From a checkpoint of a small mixture-of-experts model trained on Wikipedia.
Size: 16 layers, width 160, 39.9M parameters.
Experts: 64 experts in each of 14 layers, 128 SiLU neurons an expert, 3 picks a token, a softmax router.
Training: a variant of Muon for the experts, 477M tokens, 3844 steps.
Below are experts of layer 6 (counted from 0) of a mixture-of-experts language model. Rows are named router (the router's row for the expert), up (a neuron's input weights, with its number) and show model dimensions 0-159. Each number is 50 + 10 x the weight over its row's rms, rounded and kept within 0 to 99.
Before each expert's rows: a language model's description of what the expert responds to. This comes from a sample of Wikipedia text that the model never trained on.

# expert 23
Decimal points, coordinates. Decimal points between digits in vote shares and statistics (47.8, 55.3), plus degree signs and invisible markers in geographic coordinates.
router:39 62 51 34 38 65 54 64 68 44 52 41 41 51 51 45 48 38 44 60 64 52 35 51 45 45 48 47 57 34 47 50 80 41 44 49 60 52 50 57 58 43 51 56 51 41 52 62 58 49 53 73 51 38 38 53 53 54 62 36 53 51 52 48 31 51 52 42 57 45 46 69 56 60 43 60 55 54 49 64 58 44 34 49 59 55 48 42 51 53 38 85 53 62 31 43 46 54 42 38 60 59 34 40 43 54 48 62 34 44 49 52 50 49 41 63 50 63 46 65 69 64 47 41 44 51 52 49 42 39 48 55 40 41 58 53 55 37 45 54 67 51 73 48 45 70 38 54 32 59 60 63 30 56 36 34 38 63 56 56
up0:51 49 64 65 69 39 53 46 46 54 63 43 51 58 48 46 53 38 36 57 47 50 42 64 60 62 58 41 68 51 51 67 35 32 60 50 36 40 39 65 42 51 67 41 49 63 21 48 62 56 49 54 35 36 40 46 52 39 71 62 37 53 66 42 45 54 45 50 46 27 57 66 53 72 51 45 37 45 45 64 44 53 49 61 53 52 50 51 48 37 31 54 44 37 34 45 54 43 47 51 43 41 45 68 34 48 62 46 34 50 45 54 55 47 51 53 54 72 58 41 52 58 53 63 44 58 71 52 48 41 52 35 56 47 47 50 49 55 53 38 68 40 66 47 40 51 47 48 62 52 42 55 59 60 35 51 51 35 31 58

# expert 1
Names and abbreviation periods. Periods after initials and abbreviations, plus common first names and place words, such as Walter C., John, George, New York.
router:45 51 50 51 49 53 50 38 68 37 59 64 53 54 54 60 52 49 52 50 43 19 54 51 36 38 57 60 41 53 44 50 57 61 41 68 71 57 50 55 63 59 48 43 46 70 54 49 34 47 51 60 51 38 41 62 30 32 50 43 46 51 39 68 30 52 49 24 67 44 43 51 43 67 42 36 40 45 54 50 60 34 62 50 34 51 63 66 42 45 75 58 60 51 46 56 59 65 48 59 52 47 40 49 38 49 54 55 54 46 50 31 59 41 23 38 51 45 56 52 44 41 45 50 45 40 56 46 46 59 60 68 40 42 43 58 34 41 46 51 45 45 51 40 49 35 55 57 53 50 52 52 64 52 60 30 59 65 47 47
up0:55 44 68 43 41 44 67 48 48 47 44 41 50 56 41 40 59 30 47 45 71 57 35 43 58 60 39 69 44 50 46 55 43 62 48 58 63 39 45 44 47 54 41 34 41 46 48 34 47 55 58 59 48 52 59 42 46 41 48 56 40 37 35 54 50 37 49 53 51 41 56 53 49 65 50 40 56 52 49 62 71 49 52 59 61 66 77 35 55 40 55 74 59 41 24 53 37 60 49 40 52 45 40 66 66 30 66 51 61 32 53 53 43 47 35 49 56 53 31 55 54 44 61 60 51 47 52 43 52 52 53 39 44 34 42 62 71 56 36 61 70 57 60 46 64 46 54 62 45 48 57 51 55 60 37 48 41 60 47 40

# expert 47
Final year digits, "am". Single digits ending years and scores in lists and tables (2009, 1948, 6–3), plus the piece am in Dam, namely, Gammaproteobacteria.
router:45 57 61 54 43 52 61 63 62 58 60 49 46 49 37 56 50 49 33 51 53 55 64 41 61 56 51 54 57 48 49 22 46 57 61 51 64 41 36 65 54 50 41 61 48 49 41 62 54 40 48 52 43 55 47 72 58 44 42 71 62 48 64 53 64 53 47 46 57 43 36 61 57 59 59 40 53 62 40 51 51 58 51 54 44 56 64 67 46 50 34 40 61 56 46 37 57 45 79 39 39 53 53 45 48 59 56 55 57 52 59 32 54 37 52 43 77 33 48 53 44 47 42 41 48 68 46 72 49 46 61 40 57 65 60 63 45 44 58 51 46 38 58 61 44 36 62 57 54 71 76 61 42 42 42 46 56 42 50 33
up0:60 50 51 35 54 38 36 58 31 40 52 59 48 47 44 48 56 61 31 65 63 62 59 54 56 40 61 51 70 39 44 53 24 46 48 38 60 69 55 55 59 55 41 40 53 60 53 30 49 30 53 39 32 54 45 36 67 32 49 58 44 35 54 51 49 46 35 42 56 42 47 46 38 57 45 58 47 56 29 37 55 64 58 46 58 42 45 62 39 60 49 53 45 37 45 51 63 85 47 51 54 44 54 62 63 63 72 47 45 57 68 59 46 53 50 58 52 62 64 45 45 40 57 50 47 39 59 37 52 67 56 44 37 56 56 53 46 34 33 52 48 56 41 48 48 39 51 58 57 34 40 56 46 47 50 43 55 56 48 49

# expert 41
Digits in large numbers. Digits inside multi-digit numbers, especially zeros and the last digits of vote counts, years and percentages: 6,140, 1,066, 2016.
router:66 47 42 56 36 55 43 73 32 66 53 40 44 46 46 47 45 58 30 53 43 58 39 73 51 48 49 56 52 38 47 63 36 50 66 54 48 44 59 50 40 46 44 63 62 69 49 46 38 55 52 53 51 42 35 38 38 52 56 41 64 32 59 48 68 50 52 36 37 63 82 42 64 52 40 54 39 63 66 46 50 51 34 48 60 49 60 53 60 57 36 40 61 49 60 33 42 72 51 51 54 53 63 53 46 53 42 43 50 53 41 69 42 42 49 45 54 32 56 44 43 50 50 44 46 58 42 46 28 49 54 42 28 35 44 35 56 57 40 47 48 47 60 53 57 56 59 43 62 58 49 57 54 45 38 33 55 64 46 59
up0:43 62 47 44 45 35 40 32 41 51 67 53 42 53 40 38 39 62 56 44 49 41 42 63 58 55 49 41 47 47 61 27 37 42 40 68 45 55 39 61 53 71 61 58 60 50 59 49 61 44 37 59 43 57 23 52 46 55 47 63 51 51 61 50 48 62 50 69 46 39 44 72 51 55 56 37 38 47 54 50 27 47 53 53 39 52 73 50 63 50 60 58 61 65 56 49 56 55 55 64 57 69 47 36 62 37 39 62 28 33 50 36 66 66 55 59 57 46 54 44 28 47 56 50 58 55 41 37 50 57 38 41 50 50 35 33 46 49 46 61 58 38 55 67 50 50 44 59 58 36 48 58 36 56 52 44 42 51 46 50